Experts of a small language model.
Size: 9 layers, width 256, vocabulary 8192.
Experts: 64 SwiGLU neurons an expert, a shared expert of 64 neurons.
Training: a variant of SOAP for the experts, 663M tokens, 4661 steps.
Below are experts of layer 4 (counted from 0) of a mixture-of-experts language model. Rows are named router (the router's row for the expert), down (a neuron's output weights, with its number) and show model dimensions 0-63. Each number is 128 + 24 x the weight over its row's rms, rounded and kept within 0 to 255. Numbers have three digits each.
Before each expert's rows: a language model's description of what the expert responds to. This comes from a sample of Wikipedia text that the model never trained on.

# expert 24
It responds to: Word-initial fragments. Short opening pieces of longer words split into subwords, such as en in envisioned, ed in edict, par in parole, conf, exp.
router:129095168135137116134176142091118154097152132141116099133118133134130129165109097115139098112121098126110134121117123122118163107110115146098100157140094190131103122142102166154123154105124114
down0:143104110102114089143136148126149095114091131155161127187126141114116106067104122149116134140117152117162120086130128097129129183122134139089108124111103099139108139121104132131097143075093102
down1:099113146106121069129122154157130108124090137113100142173111126112125163094126169188155137125131102102103129093153145122099121153161097117113081121151185160110121104160130098145111132106135147
down2:115089108113149124110181157190120145098147123081121119103153107111115108164138136122083096072098127159114139120148177132129133151140108161099141138142133110148108157133162121115123150125110159
down3:146087160155123170161151150111121107161079138153068120131128126161134161130117110093081179148115138120130127145105102110136106150126148169143137125153109107110115156107158114132131133112098123
down4:155172144149161100132104121106186122107117111113151062160127128102117163105150085180118152123116151109149103115080159125109127141132125104141151126131137077166153133098123123158127122114124150
down5:133128123142111134154142168126105179148106139107151101130114133111076133083144123149126159135087137107112149113126128120118123117134138075127148185125127134129095129131177103148158156172104148
down6:139143151130148179106157123149120152128147094166129116149125126154117123139100127112144102083123173120129093161117123106106107150140105096114087147116147112135073162120111142148145199117155110
down7:129096153109131134098164148080111134152099144092131136138141156163144128172121106121100144071139103123129136121121141173146187128136128110134128108141107151122114096169157133136129103144148116
down8:132115142136097160136108137204137163132102110135118132146100151130142130130122115121131112126139149145134107138142115146157130133155106119127136106140134090122117155148109126128126163110162146
down9:098138136199107160131087140098166124130141181133137109068132173127135125143150145132110136138155102125115139113076104161110166120138152118151123100105148099146102139106105119111123142174091153
down10:096133130075134085179149176153082176134131085151113125110106126153123152149129134120153140136144122104137121095119091129149099143132126110117087143118122085144116101116143109129114107102087113
down11:141134063120150115152141126080136130093134105116126155069103169125144115101158122096150135138114139121155097155130108138140101138110153141155159148127116057088132117108075119105153124122157140
down12:193170104114154178117137085162118175138133117115096118155096121114105122064110111138159138169108146134120098137158131120143117126132143125145120175103186104105108090109122128126154134129138140
down13:124136122169127092105069086077130095152082141120114095116148145124110106133159117134138106143143140130108118135123126146106118113136145131149108114111128143153169107045121157132136084142188134
down14:135158104161103154160143106141151113144136108134141110112158151184132104136114105066121127110119086155148109078135164182102119154148134132131188134177127100114159107109143075107110099135120097
down15:122173135151121085199134145118103156136131158098142164103141122110179143127132134151125172173115121118126123104162159101136117126144113126151111063123084123154133145133087107141116123099112122
down16:076131152143134081123152133118119131170120120134162134107148122140159139144155180179151122084132134134137102092077111134119100148162122159130104140125141094111165123179090138110102155124125157
down17:131127144161119131083184109165140137124134088147108181120121124120115101133150125153129108130141160137159122133145124132146147122149146160153106094132087122118148121129147109127153159127120099
down18:130131134120154073109142141107145122133098148128124114150167078123119112122146118153150148153127072144084123153134157066133133117108135120127124094083103134142107135092148148142148085101165110
down19:114107139138104096133155132124130125171125128153152103132158118148122145111136142152145111131111142127165131182075115115152121126137128133130109126153127123121126108126117091108098107193109156
down20:131102119161132153105142127152107118147128138092151095135118094118124094100114151146157126154140141115088156156141126085066123136155139145119145127079113083136122089074167159130163139077121123
down21:101133167154085127088135125124170143123128136162103141125138149113162097155155119113111132104111105119090151153136180138086105115103132128176140115113156141111134111105108126129132111101131134
down22:133145145121145097159075102109128118179099148185132161104134160151146114138143136110094125161128155101164098128094138126108112121138155123151129100141142092099113114105110100118103095133133137
down23:133104105128109139139102100134113175124134125132142121107116127160146091137112144138135080142102105111131104151152139113141114122129139131106180109137134127093152171198139169153108161097153135
down24:151145143128125118163106111143129116169115171122149130150125129135097119103119108126112117107098120112116087155131139115101107158130119126143117119143090129192102102123109168150154134125144137
down25:103098146159097181087165126152148154163142123142134132154153115142106122190153167118141079126088125094134147132107125089158113137173105142124114150097128125136120097153122118133150114150127109
down26:124125121135095147164168160133108123123141128120103174157106131115125124121145133144141145144157179100136135134139115126100127110128143135107147105142113164102094146143135081161101095144139129
down27:143148097121133084137148126128098099145100130139142172132131062143132158156115134085112144130124105142113127121132140107131149099128092160129116106172141143129102124100125126150126140145122147
down28:139142127108144102133129122063164117142127117130115138074139178090139112137109151117133085127133124100107139137136083115098138146126103123140154131167108132119135147189123138149139117183156122
down29:109136118094118107132093152136158147081149154125076131148143087142124112123121100128154176161118118124103116130109151148143155174151136170121107105117107129170128156129115157144171128132134140
down30:143139089116165125154159094140095113109132117142121079111108094100154134138158133124149101120087139138185109157128140108122116074153167139145190124128148137138150135136114098153181151086122162
down31:142120097150118131113173129144106149127119153137131124149113098166118155135121155148110131183091087110154163154114125123104158119092083119130111131094143149146107114117121105135154141131085120
down32:138140150097121113111135155129129143104131146134123138146121104126115121146107100116125134105140127138123140126123129117094110112086107109111138130147150111130083126137133089139102115148151138
down33:093093123145119135133091133107113126085134121120146157156115106142124132174142087102102141121146126119169127045101093169104079142148155162144151110113128099133159144164102119138116139152157100
down34:128128163154117119146136094103127142117157112118128108130113143098115125151095132118106135136148122116177137152148131063053137167119081129116147131118093100169134137174157117109129065115114138
down35:118129161105108151112201116164107141095128106116158124130129094126102112129161165154115092124122118141141128144120138117125109118124094139142188119121119105123151111168129085127110119092121132
down36:127094090136124109124144096098133105144076129096149142139094158144180123150145121063131113109114145113125136133132142158163146116137113116098139179144106138123119119136103187153119074174161116
down37:143097126101140130130162112120110126151083113133166154118108147121100126109134118131151171101074127140177100143134096105097156087142132144182161144109168162160140126137132111138166149158081139
down38:132105135112132164118124125074103097071137129069171132123140153145115130144152100080109137105145153121144141158123137118142111142160106126125165120093129106159135147129139139151121119110138096
down39:150135115087114172155103165125191126131121134091097111129113102088120153121140106121121157103108161109106138116150146133147161132104147114129181134142134141153146132127129141151130108140146143
down40:121136113134124122088128124116114182136112124137106136137096138170149120148182117178117166145108114123120152125115106136126079081117103123135136134102106185112135126081152104109159144098143129
down41:171097145109100120106141143106137139138112150122188139122171142115170137137152115116167075075172104096166129154133120110157113123117119167146126104108155083135108148140133102158119140126155121
down42:121148114124130087147096116081149108152124135148119084113134146100130131141129118138104197096143125160161156162080139186111148114093129139102154148114135138170111145085128132116099112147155177
down43:158164173121145136136088128110122122150148082149113124147105115171122119126153132112114155164145094132127154157148131132176127115152135179085139166130126125158154125111169137149121133116150119
down44:154113146075088183131111095115083138141164120141081130159101129097118103100117157119113130147165116111097113114138110126100106115111104089151096120134152123124148144106139157113115090155143163
down45:123126108122114116083139099073143130114128181091127107156140153142097131135149094111111167096112156119155122146118097144176084142117109089131152135107152114130116106152094126131132120146155137
down46:116103124145154132114105131139135123123112104128148105160074117134124143084158176121131118134150140162120099137110146113124189120137141162105082108092098174117182146126142096098146125126112114
down47:106143123141135125094165129120138089134111096077081105135130140207124116111122137148142152137124160120132129123095142136118142120116103157158127131143125110111140145126127123176106144156121115
down48:146081126151106166129131136118121144128128075114150135123116143102086145190105125143098096131107110150114143144152129146113140135155104125087156163115136178121098103123110135117126172121148107
down49:133106151111134148118154162138113149116078122092163109134117118143153112128142118140118145112111135151109142137088150119165126115144145094106108084089171106139134136149137130147131146165128173
down50:119175134115168129143112118125114104124156131122142139134105112142138090106116158141140144143108130123168129083145136135130117141136161130140120114152114113103117152129136138134150138166148082
down51:120112121086084122144135118144127137137103129133114152107110133142116154128116075117133091133131130142159128144152080125157169117168167144161102097142122185094089145098142118093149142162060111
down52:131126175119128102125137139185140134128092148122124116131107082099117131124094143136146147168157171136065129129087150145115177156123135155100073142079157169150100121109101147143119114100157115
down53:127117144113134125165128098131167085137138180126129163132110116077122167143113116138100117088122118119177158136124116144153150137132184120133113153153121113136097145145144134064125057119129106
down54:114121119125128104103103171159165119167149142131136097151148083164086102134139167138107137132138153100109109090078085143148091119137133117139111121130162133112157150135102105169135115174134132
down55:128117161166157132086137135106109144142071141134144111057112097135159124153173165136127105117147125097112129128144097111102125099121101134118144128133136120120111128144148145088119134115131106
down56:120148117150117116142157127146139115126143138120161125102139133141146110142141127132136122123186131120165130121102166145105131096160135139130155143164116116094138105169137122156161136156080141
down57:120113166132107140154116110139177154150132139148128126145131125133165087145125142135136116128123148119119122127183109133111129120186142111102116162124098119070127173113142130121134133135123141
down58:120141124118122119157131139091128144122173090149138100111128124134111097130109138122111117112139133145104130170177184134118165122108132125101108125098118185168154095105168091116127117173151109
down59:129105133158140167141136115155119086127142105093152133124131129155161117113122136142140125123111111127137131156111136148126123183114121113127135112120142118122139113144111148148111081125132145
down60:122092141154139146140150103155145156105147123137141124127078137154119161100105114130160101172102149157121122086188101127114134134154126148170137132121173179118141092147116134175166128132114149
down61:137135122127153164130096165157138099118128117124126125135120126150145113139123175166147108151108162136155084126103117098131093128114153153138094117157161139109176159134089143137130152105125163
down62:129095172099109116139141142120126154130162158130095091137103135120140157115132131098093080145145116105113121142120123059083098149138136131128107093108161163111119115098131103093125158099089138
down63:131076137105139104119106139103116154153137116088092138121176107114180118148140131131095106147093160161118150172135111139135126141091121122141144113109181122119148109166081129101181157129110149

# expert 58
It responds to: Word-start pieces after hyphens. First pieces of words after hyphens or at line starts, such as co-sponsored, co-producer, self-consistent, Pro; also Thai script bytes.
router:160116141120089102142142145119117131104107165111146100149074122112119169132105114122134103164113124091144146147129189156061101100091096176119086132115113137106121128104149104158144134112113124
down0:141088154146130111112125116146158139147115140120153114107127128112121175171109155083166146144140126137135119124148133135107185121072122138111129136120132155147116136097131123143139125107111115
down1:125153164080119181055142109095125115132098123121125136134095127111119152141169122164145120149130163115119166122170116115124119101114125082099084145127150150086102087091130150126129140123132125
down2:101153122133112135110113142119157131134096165091123130120164095132123158138123115112136130081162163135085156125127168146123106155140087101112113122115125115097129111120176134152127137154125142
down3:147147104151165106080147125087149127084108137134123118149126128092114118136140103116150152116143128115105063109118123128171125112128107116147147107136129140111156144079121141094141143107113131
down4:136105082133152142117121156094158155128150125166135119123081153118107103109111132085145120118107118122114124114154125145141145093110095104098138131134148114141136110122097137167151133158148153
down5:129103131148168145177109108160172137106093161136130102146111108109115133121086133150171127175136165140128123118188123135114140120138144079116118155154134097162125133156158161122144118111083095
down6:140167132111160093108096119081183147128110143118116161149111113145116134131135095156107135159112161108127130112108161109124122123128131113138137142111117111104183129142075131113135119117176111
down7:100123155140132118126141131131123127104145115122123117117114145118119101104118132092137119180103119134121170094109097138120148134144113105171125156188120130120098121121131126127075146100138133
down8:085157133125137112115102125099107108176162118125139118103160150124091130149122104106120140145166143113144133129124120126130146137081097110132143141157123128128119141152127146154150130168140119
down9:157117136115163121104122143139114162103136124171112107102101118168140173115126105120107145135122162167128101076078130102121159144140141129134151120143114125114109129111115120121104155133114108
down10:127121125128162160090125117107141131112137123118140139096147148149141149111176107134153121113122121108101175137140154096146128115146141109119143139163154097110138140094140092096170092154141119
down11:090132164140125122131115161144123149130118181121114134105147148147116086154128116156133131132129194107130129144100112110170094107119136143137134088130153110122137047133123091172114159138145120
down12:153142162155142130115157122111131153128151102129149152112143138156109118136142157094103104102126154120138117093140150141110152140151144131126104152129115186109108114127159130122116166112118155
down13:159116111079135106118127129087143148135107169135126163158161126145130179090156114130151129095141130110093122137103148122119117168152113103131147147126125147131145107118141142147079126102132138
down14:140127165153164100141169135132136127094131137084203109156130128107091109102159112123151125156174178150127090102117104144103117117131098091117167145193126139093153133092191122127120126155137117
down15:148133101102132148121124138091092103125123117086123112112111124166154127133157115121125134119139124166068158189183150133156153156084088124101123139152146112157135085164117132100148148160088131
down16:130112122176131099177084137108099127129134143136132139139131172128128125127132141157100152158152146152119170110138176060134126110148104117158118122142117146066121140121095110106162092135160081
down17:151125088064142131140145105134117103133128149111131087131132150124141135065168114118126131122138136085175143157094156149142107176142086111153120143145131125081128109137181109164126110092093105
down18:100088136162105107145130158169100130131136149101155171133133087132096140174146104129174111128126117145117099132146112112139151095103090115127117140128113137169079095164162157173149131135134109
down19:140074128186133117119122116082130132101105148144113150149122130115108055138166145164107159127168141134125178118149121141133144128135114097174193169124072125104124099135094118120138097125139125
down20:130134125131124163107138151132122154149117144144102166146107131131116120098153112111139100118164138105115103093154161129114123076150175112116103112122100144136147171110176139121109129124139144
down21:103120122119112105145161148126116114152128141125144099134175104144140064150181091152164119131088169162111067140096119139145108116145109145109117176147132149100141130100135172130124122114104103
down22:168094100093157151152086125135109111112128097123121080136096108117146112136104163133135114088120136104102184152120125132175153136107110058101074134118131148171163089105149125086090148140145109
down23:110119127126178097153091107135165144141092130123124132154167150113097136108181146155162094109123128126133117133127151184145145124128088136132121128124123105119144124129123134134128092159106118
down24:115111131158153111115146118171108111158141132116125107141145105125131119065083157159156150117116129135164144136157087105121167104088150121141139090138139107145132152144139149158166149133116102
down25:118153151133141130094100130118122100089085108127114165120160152094157125169112093097130121148123114099132163123069145148104138112090099120127157134114157135137151167138102124105131127099124113
down26:163080098143132139146131115140121134140125118065131106090162140110151130166118157099105124108144106096134149096131105137126128127193100121104169147154096154087100213186132175149154113144106127
down27:186128127144105180129130081130115132170131110126127090116109144143129122102120119090148131109094124126143127151160092058117149117132110143153173115168116107149083098125144180130118143097146107
down28:128116143096139066088099111146154152105133128166101127153157151109137137114160142108095132124152118144145156161156136142109149137107126069100124128147111143132160095128151081128106111112119142
down29:142106109140169135123170132124142126195136108111143115122071133116119105121163125126113148156108154155100120146088163144109113105101163126153158133124138152126167147141164130146123124085129101
down30:156112133089145110146186110124100127115177162042105139146157126158120147130150107141084171179137130107067135125174149093142131155101146083105112141101133141114084095102111151087076128128112147
down31:120145131107184163115182117108127152146113142136148144094131148147134086140118107133121125121135123146150105148119116121153150139120083141129104139153115130161107087122123151112167156131138098
down32:112112085129136120151148131120155129108168169133171125111126150143117129172169136154111114177123102118138149142103135114147103112120126159115188105091078155078172083089088146146125098155153184
down33:169125195132102150131171127105139081130157123171127148125104138110097108116138159168123131108119096109149104139101125063129097144097109150139123156172093119133161120170101176136106173134113102
down34:114145145144120099115119094084118111083152111149126106117122117152110107132166165131131111091125145128150179073107075133085122146133128112115174129134162069137148139130120122112113139123129110
down35:113140099131133120087139138159120111102099115113149142133144116102158106090118121127109116149147097125168170111144110140158161144156154138144203168152100149170142105122157086151110110174148147
down36:182123135142156137100141122112147172111136153101118144130111107100118115136127136110097142112147093147086158159142139143163149083114105112102139145091101148131068113128104153130113146110127089
down37:098103099132115120148125078071133116103087084128130141122134146139137149143133143132127116101082167119121150137075111152158114142142113142117158116127151119151140129128093149088136156091116160
down38:103151142124163123099098172166131160134137161116115133109108110144131105111092095155178141116126163138156146124087121144127174134096091094108159109157098095139169121102110106160147130141151135
down39:131126150160139082133097108125129144171148079127140148104088093136128138106116135095149132147092131121163121123095107116123162177121120169088156114122124113128039124161129101129158136177149145
down40:172097108102094143112136137097136189177128112130112130120124132166152148160095127108121088157058124129107130105127113162108118150136151124164118140179115152122097141180124108101125092129150142
down41:154148120151143104149157101095153110089143172151134100096158143095109137138104092164144131098144094139063133088126156128123146128102111162142146100140137085195130108125115170146085107162110057
down42:125130115128129119136119105154160102111136095079105120154135098104114130127151123142122113117090131212135143164148162121098165158129146104148121121111171155130113129129105154117134127097139158
down43:112121152086154079120164142170123130144137131094136087127101127141139141102097129143144143157114096139121161124064148135099167139136098114121136173107121177161127136135094119110131156128168120
down44:149109132128156126121109124122070131137134148141147157142156151107145107160119147142070127122099142107111085151127094132100149197148135130163117169141114115078109087087126165171127141079154124
down45:109137118167134111149133129082119138152100169130120149111109146090121111104107118112095085158109136130100102112130111158141123138110093141101178126147103117166135096101154121177179138150130145
down46:150131126125136151119129091152118143119100114149084124135148134136152139103118139161148112198115106115118138118138126124135117112109132169137116146130175121155131154136109137092123112145172174
down47:102091150102102123155166171130095136104136125091138112061149105097115125122124098133125112082093139143158109106119105121180098094141136109155140156134084128169095145155114132109126126172119147
down48:164131157130117082139156104140127120129109091147121133132095104156086106145150171147091110126138151105152150176165130100139122141133112136141110117140147102128151197116138147128128127107160136
down49:120116167074089111099186098111111160116150133110150144147123100132174169071109109140143178171163110132100115145158146112134121146160116098116109141129122128092124116132164088147080113110141121
down50:143106129141109125150107119104126095125124101153106092106130157136114144140131155126098128138112098140112082116129121139115135162146104118064115117097111131188113140071102117106172134145153129
down51:080121142150130088152122150151130137124109103143122079142135099132108090145134124167150141171102123131114103131108106127123085128113090149113102113128122147139112121142160147185097108124139149
down52:123177134131152100149152101121155101128135081150132089091102174127134117118124138099137137082152158124103100134117160134140137119130124158107114118116151097124130094136124131140179150172142101
down53:102162125131141155145143152169124143101141177162118118098071132106134104077107163104084115125088110134146130109111107149110109131150181162093086068129153153111155142101120142143146164091159121
down54:126128095102130111156141116108106107160138101140149088143101129167140120124124181137116134142116112136145097140151111129146124163129120103103110136153148110117143162121140158109068159091148094
down55:142115120140145079160094129152130118128142117159130118112104126134128138087081137109109160154096165174141134147106114165129097151141166126130108110135113092174118118095120143149173102125162190
down56:130134099101138166137139112132104138134106160113171120128133113158106148161144173105138109103123145086133119126094165146133055143140092113156114094119129117107134167098145154137102112176129141
down57:158119133180149093152156138146150141124118116121084166139139106097131125137137139090137132132125104122124125167134148107177083165148146146066101131163090128146127135142132143136144102133152106
down58:162162110150099136130136135152108140092094112092144102105107115110129088162143136158172130123097175151185097101149122131153109138125132127145110163089151116177128169141091115110130158127131109
down59:113128132124124101146148083077133148158133136112100156142131139112147111144144102157088127125124121145139130095153166149131085121126128125136170146114130093144109131081147125085122146111159147
down60:107114186133138110122179116146149143112096128069127095144162135151144113153193199131155127159134118141136128102141112111110121168170135122143135090116120093135149153143118108120093124130089118
down61:129123127109122133127121126094103136133147119089137109101115129080131135139096152151080137144105119132119110159132129157089116147151091126129138153144153091164159121121120132131157145134083102
down62:122116114121106120101121136096150126132120157110106144116144151111104133109128120124160107124158132155115131153170195118112142099088109137113169079126165152121140108124162157124091092120100112
down63:145090160126126111127140160150109135148177146091141105129119124113148193125154159105127110144122115153079175125116113120128119143154154148130134107119179163126093106127176135087139107102145113

# expert 32
It responds to: Initial capital letters. Single capital letters or digits beginning an acronym, word or table cell, like R in RAM, B in BRI, J in JPL, 1 in 128.
router:087135147169104134141125155129121083121125159170134118123147165097145120137108149100134135129167162141135107081155178092122109109123124102135107130152164132109129092116126095127120141100124094
down0:118151145140119092119151160161101176079099122105082133156132098148098146153115116101132102155141127135121110119125122123113134119165086161132133162139105177131124128111116091118133165119137114
down1:177118106170125113142188116111149148114096120120130137143124115134136142113106108129139121103107105118082108146128167133132115161150120094086121166106119138123084108108118116108111147192088129
down2:116090133188146109109148127095124070133094109120106139115138127150118136139155088130130084128136111154131123064103225101117106121142103122093169124127179149141127143157183149141122121124130087
down3:111121153157110153173144139092148134161118143161147127139120100123103130148146121125114107147099089115139122118098133099131112133117108114125141170141146120169134144111147138098101159089133107
down4:118118102136134101134131112101138134119173156151095109116113151139125137198190153117120139138095132149137122143083113143167102117137150164167156131100085111140152174095121102131175098096141154
down5:136135105097129160085108157152106147146118105113106100110135135104146164138174095146131094104092110112115151133134120146137151113125150121128093141139154110123159126121163110127140127156150078
down6:127133105103099157139148116140123138133117155116120135131123184096142155124128086068112158169151159116081142170183189102157096126118074078128121148107137129122121145117115106127131139147122169
down7:138135141117127090142121162107123190119127140121144142102151133168128115098157174137094165102163131157123158169144093129130112151127104084090139117094140123141160153121125114082126171173129106
down8:120136116121117061153144137091143117136105123103131154120175125131131121137095122093142151131115122132114130136150135108145108108106154146117113138112116105079117170100140147132128146133143109
down9:105161167100149112128120145151170110099144110150106141093129160108116176171104112125148121111110117134079108123121066132174109116121153141184126132139165120132116126134123086091122149164127164
down10:124118128184172156125133108135120143091146137160121133168145116162143112106125111145135149122092141158132103157129131105130145127101155157105169100081180143121158146130110130165138135112119112
down11:110155154168125080123134135150117126133137130125151140107116157118122193134173152131141130106089131133144113105103167105088073117134100204155114100114145133134153157093100122148120143115088168
down12:169133129136121161113131134153105096128160084126163121155156101121136167152106131147135123127114102116119100133138161143119154122083173142096120121096138098149134114066093115124100120168129155
down13:139128120107135099114079123077173116148121139139145095117139151141179060156081155103137139117106124124105127118128131085124129098177122182156169101132147147130150124109114093108159112137145124
down14:113145163106085143153107162094100171121126112139116140110090154176143111123162191115132086109118110102103146133163111115114082153126133155132117137138146126174135158145110115096148123117119143
down15:134141181108140155150168172113132120106124163122140119120097152139141117112114148149146149113135152154097131123165147136091167145150120065124115092138107150139095126087159114170124117154070125
down16:114134139152171096119104116120118153169163099104140141080116135138105088142127151130108133142109096130160117100054132128141104114086122175151149117088126090141115129119099113113149114126114092
down17:111148189139100113122134115134131098154120130149106083143137126121153149148110127124090136132118150148123146132141140097184154137113136095165142156124105115096091152091104083160167109088140136
down18:155115141142130078169103150137121113141133126076115125109150102118109133119146140141146122146141154155156135133099065124114128136101089174118158122152145122132159101134108106146114130140165105
down19:148145137108137173123121121125160168145085147162086142165084119152153106105135108130145160127126146135091086132140131122080156105131091112118132145097121190076104085154134176123095103130106151
down20:135147141100114156109122150121156149123115105125148144094136139157089129140163134114120150107136165121121107112159126152103129119088150076154155108120168151147137129114139145148174118138149113
down21:134173156165144148164144119115117140132159139141129121125157121079135148121097127130092109084169115168133150158158156088150168133126098117122131105136121173157114135120149115126164171094130103
down22:088114108148102111128104117149157163129131121126135121089173156158124119135116102083106126101140149143120158119094120169106123114111106122145172145139116162168109183132129120130111181121136146
down23:108140155108074127125142167163176149117113130124133145097126152095073105134115106147130142104130082079090097152131099142196140136118101124108134145145110126103114131136146130156131163159113117
down24:076121114135108098169126115133188148138125117100120082107144115159123130117154157129151135141125102163142147127119132098168115121092117184152157121146148149169135133115162138156106086132139122
down25:115124120099126119088109130183114101164143105147144151156113098154104132139117129123138149122134129135126159150131153140078131124097089112140138159117077111117123125182100177144138134150139123
down26:136146145141160145111134093143080155171100100115165163145149123145088118147117105126129138135084122166154115139107114114072141143134127129143144114124128117125178121136109124159124128105127138
down27:104075100111151130141110163164116156108128104117126112093149143118138123109128089139136135098119149113116138147104126131156151101215081156150103148159093122142135129118160119134128113110112159
down28:120135090108137136170148136101158119136111133105050138128161134113149134118103111131101121086119083147112107099091169132135133117089110092133103120151127173130109151138145114139113104083143124
down29:137149142134106136135143109128152090121135091097152107098079165125122132125210140142101114117113094128120134095128145129086120122107148098135169130135146098162135134107163145093126116124154156
down30:109118157126127144114095148126150139101115111157136132142098109125158082104110127124109146145086094115108151141110104140123138121130093134100154125115105120129122126113075110154097120119074126
down31:155151110156102124171120155125114161111106086123161130150090134132159109150138143150125107127091123138166068106108100134139138140136144154145130138126148098118131152131102124086146168125106127
down32:143162157119115074157174099134109136085147107107134082133104113122124125136158128115145124126139163126130119109107131142119094131171089154174117121123093178084083128139119099166106127144158154
down33:109138123117072139128143149101129149143100128165117149133115130131153172136141153052110135142089104143116152139130146123124064119065173128145127105120157137097121123131112141111099136104127080
down34:142116134129164168106178151117129124132118131120105125119134127113111142158125109060109126141122122141136076094080107171132081144145134119120114138156144110149109192131114122116131121083094136
down35:133096078156085136128134135132135116142124093126185139135131123151119128134128125132112127124130112124125106162124126160159118123084139108125147122182120095088121116184134137103110161186128146
down36:142089134132121141126121117159125150112077165094086110108128151121113111100147117140186099121119175107189110155084141111078074120167150085157160135137130114171125108133093109165126143151128130
down37:127127150134125151142136114166121141173113132158121135151175119142183189163173136087100127132113117130166127167146089136121133116151158119141130121107135135132098152119113118141155124049136114
down38:160123121133156144159108112100135105141121165107150130164114161131149132133121142077116098116103143126145114132159114091147166139112118083105127180127091117142122138061114127129121132106158093
down39:116136128077167140111151111121115137119134095095139118112103140130171156113134126111112167105155104138126111157107157131109099128146164149119131124137109084143131136078115127134085105134127134
down40:136138161151127146122169118120134116108103127102116156125162156120116108128139106153130150123155106077201172102120118170119148115141149089084123140152133142114131127125117128132158177064140108
down41:162126069071130134115149085136152135170132085165124104140100138140099126065130143107101172132142111134159117132137128138141136132102147086128115136146145113109146155105126132120129200121158106
down42:112115097112098156170103082175100117071145099140113122082105120122128142140138088112114097154135093155142139115121128112137130136179136137063150130142092176165142115126115153126165131135124180
down43:101123193118118196157148138154089105115092103096131107134108147156092079160146134148129156114129136099171076127161148119108112171155117110180158147152155073118130102130104135118116088124140144
down44:097165141174177152155128125113180128140078161139140134137131108153174135092126116114114125151087112164126119136125151132143138125162129120094123113122143147132112129061132141154113107127115146
down45:146087097160128159184109107115168157105124095112107156140131119136115159123177133107117102119143149128173145158109143139152130117120129135107139129178163135112079128195098136114119084138120132
down46:112164180108178150113126139120099128132161156137136108126153095103127119107113098121140159125144132101115152117150115116105106111125135112154155137101130131119088094111153127084146133119088133
down47:162109129050105145090087085153134131138132128172064132132105127114073160141163145113118151160146117111126102157164114151137103164106142134141080104129085136123152114144111134127114128107114116
down48:162129116103086128124096138132147087149106111116080126160144150136127076150156131132141131138124115135152130118105111134110136149131121084115112110129142107114182157130134077104131109110145132
down49:127097129126080109116162149142099170134154101118139122166147120158133125161120096113128128142100121126126120111127120108148165162120113177142150131125128156118107133156155141155150124122113132
down50:113162164143088132151136156116138123167144156150120168094142131157114143154148097105105125092092129142122131129090127148161147139142123137150141136126107078094145108110142070113144101149145129
down51:151109126111117172164100117079129090135130162132129147140158128147116105091125099074142101122127144112119127147143130134151103117136158134126136102099139121126146140154112103113075123151149122
down52:165142176068112157146183139107141122156108147120115088162158120128105121125156167114120134108123120149117123131142098150140114159137133099086107127155107142146159142155132116129132129124091167
down53:090105146117127129143175092162146099131119109158150137110127077113124171123130112118108094170067113117112124116160138117135147124105123143093089133109140112120127111107134091106148145140207116
down54:129158164118136107111136138130118146113159141148156113110127136144139113143186165126164128140096158114109127122119164128164140132168111152106153141117088134190097123164100114166120153134103100
down55:136089161134092143120143104104136158131154105113123134105104107145132127107128128147165107105164117138122108115118095110123135159115118110137121150101126111107150090134132085131142166114127131
down56:119118166145122088131080092112124090128102161124119112153139095120138166160162092134127121137130113145118124146124137157161086106141144113161118129081149125137148116170120111150131125166168096
down57:123152081128161130076135128165071116124095154098118127152108167125104144135147120107051142154163132109122149144138141088162115148143137098165122134133123120145117134163149145110145124089164102
down58:132129114086128119123112105152115106115123085110123144121135123147105118103143077146167118160115158157166110140179097146136130094171139145118171126084099111136139125159110134145106110151068142
down59:123163137148124125127047131138132144153155100139128115091153103143126128160155099143115121136128138156112113152138158170136094148086120109097120167123136166102120157118157159118148137128115124
down60:123134089076142145148130127116136100141070131118141141143105101144100120124142088108141182138137176127139126159140123116172145123045156126175081122131107129095118168123136125146089127148125131
down61:122146107070113130106138117125126121127137145117155134177099108164068131150109177093155105153190136103088151094145140119182164100136169115081110151143119110096103086136142142164146135156131112
down62:167169109133149107109106076120100163157102100120123165140100122169113106079140120133113127134109145126121125128076105124139105133138135146109127111076091160113118157089139138129159183117124148
down63:133162151122146127103143128098132133087131154068123131119055106152107126104139163139164117109130120104145172149157127156129109160142143144134121131120117102132163129138164146164109146118112116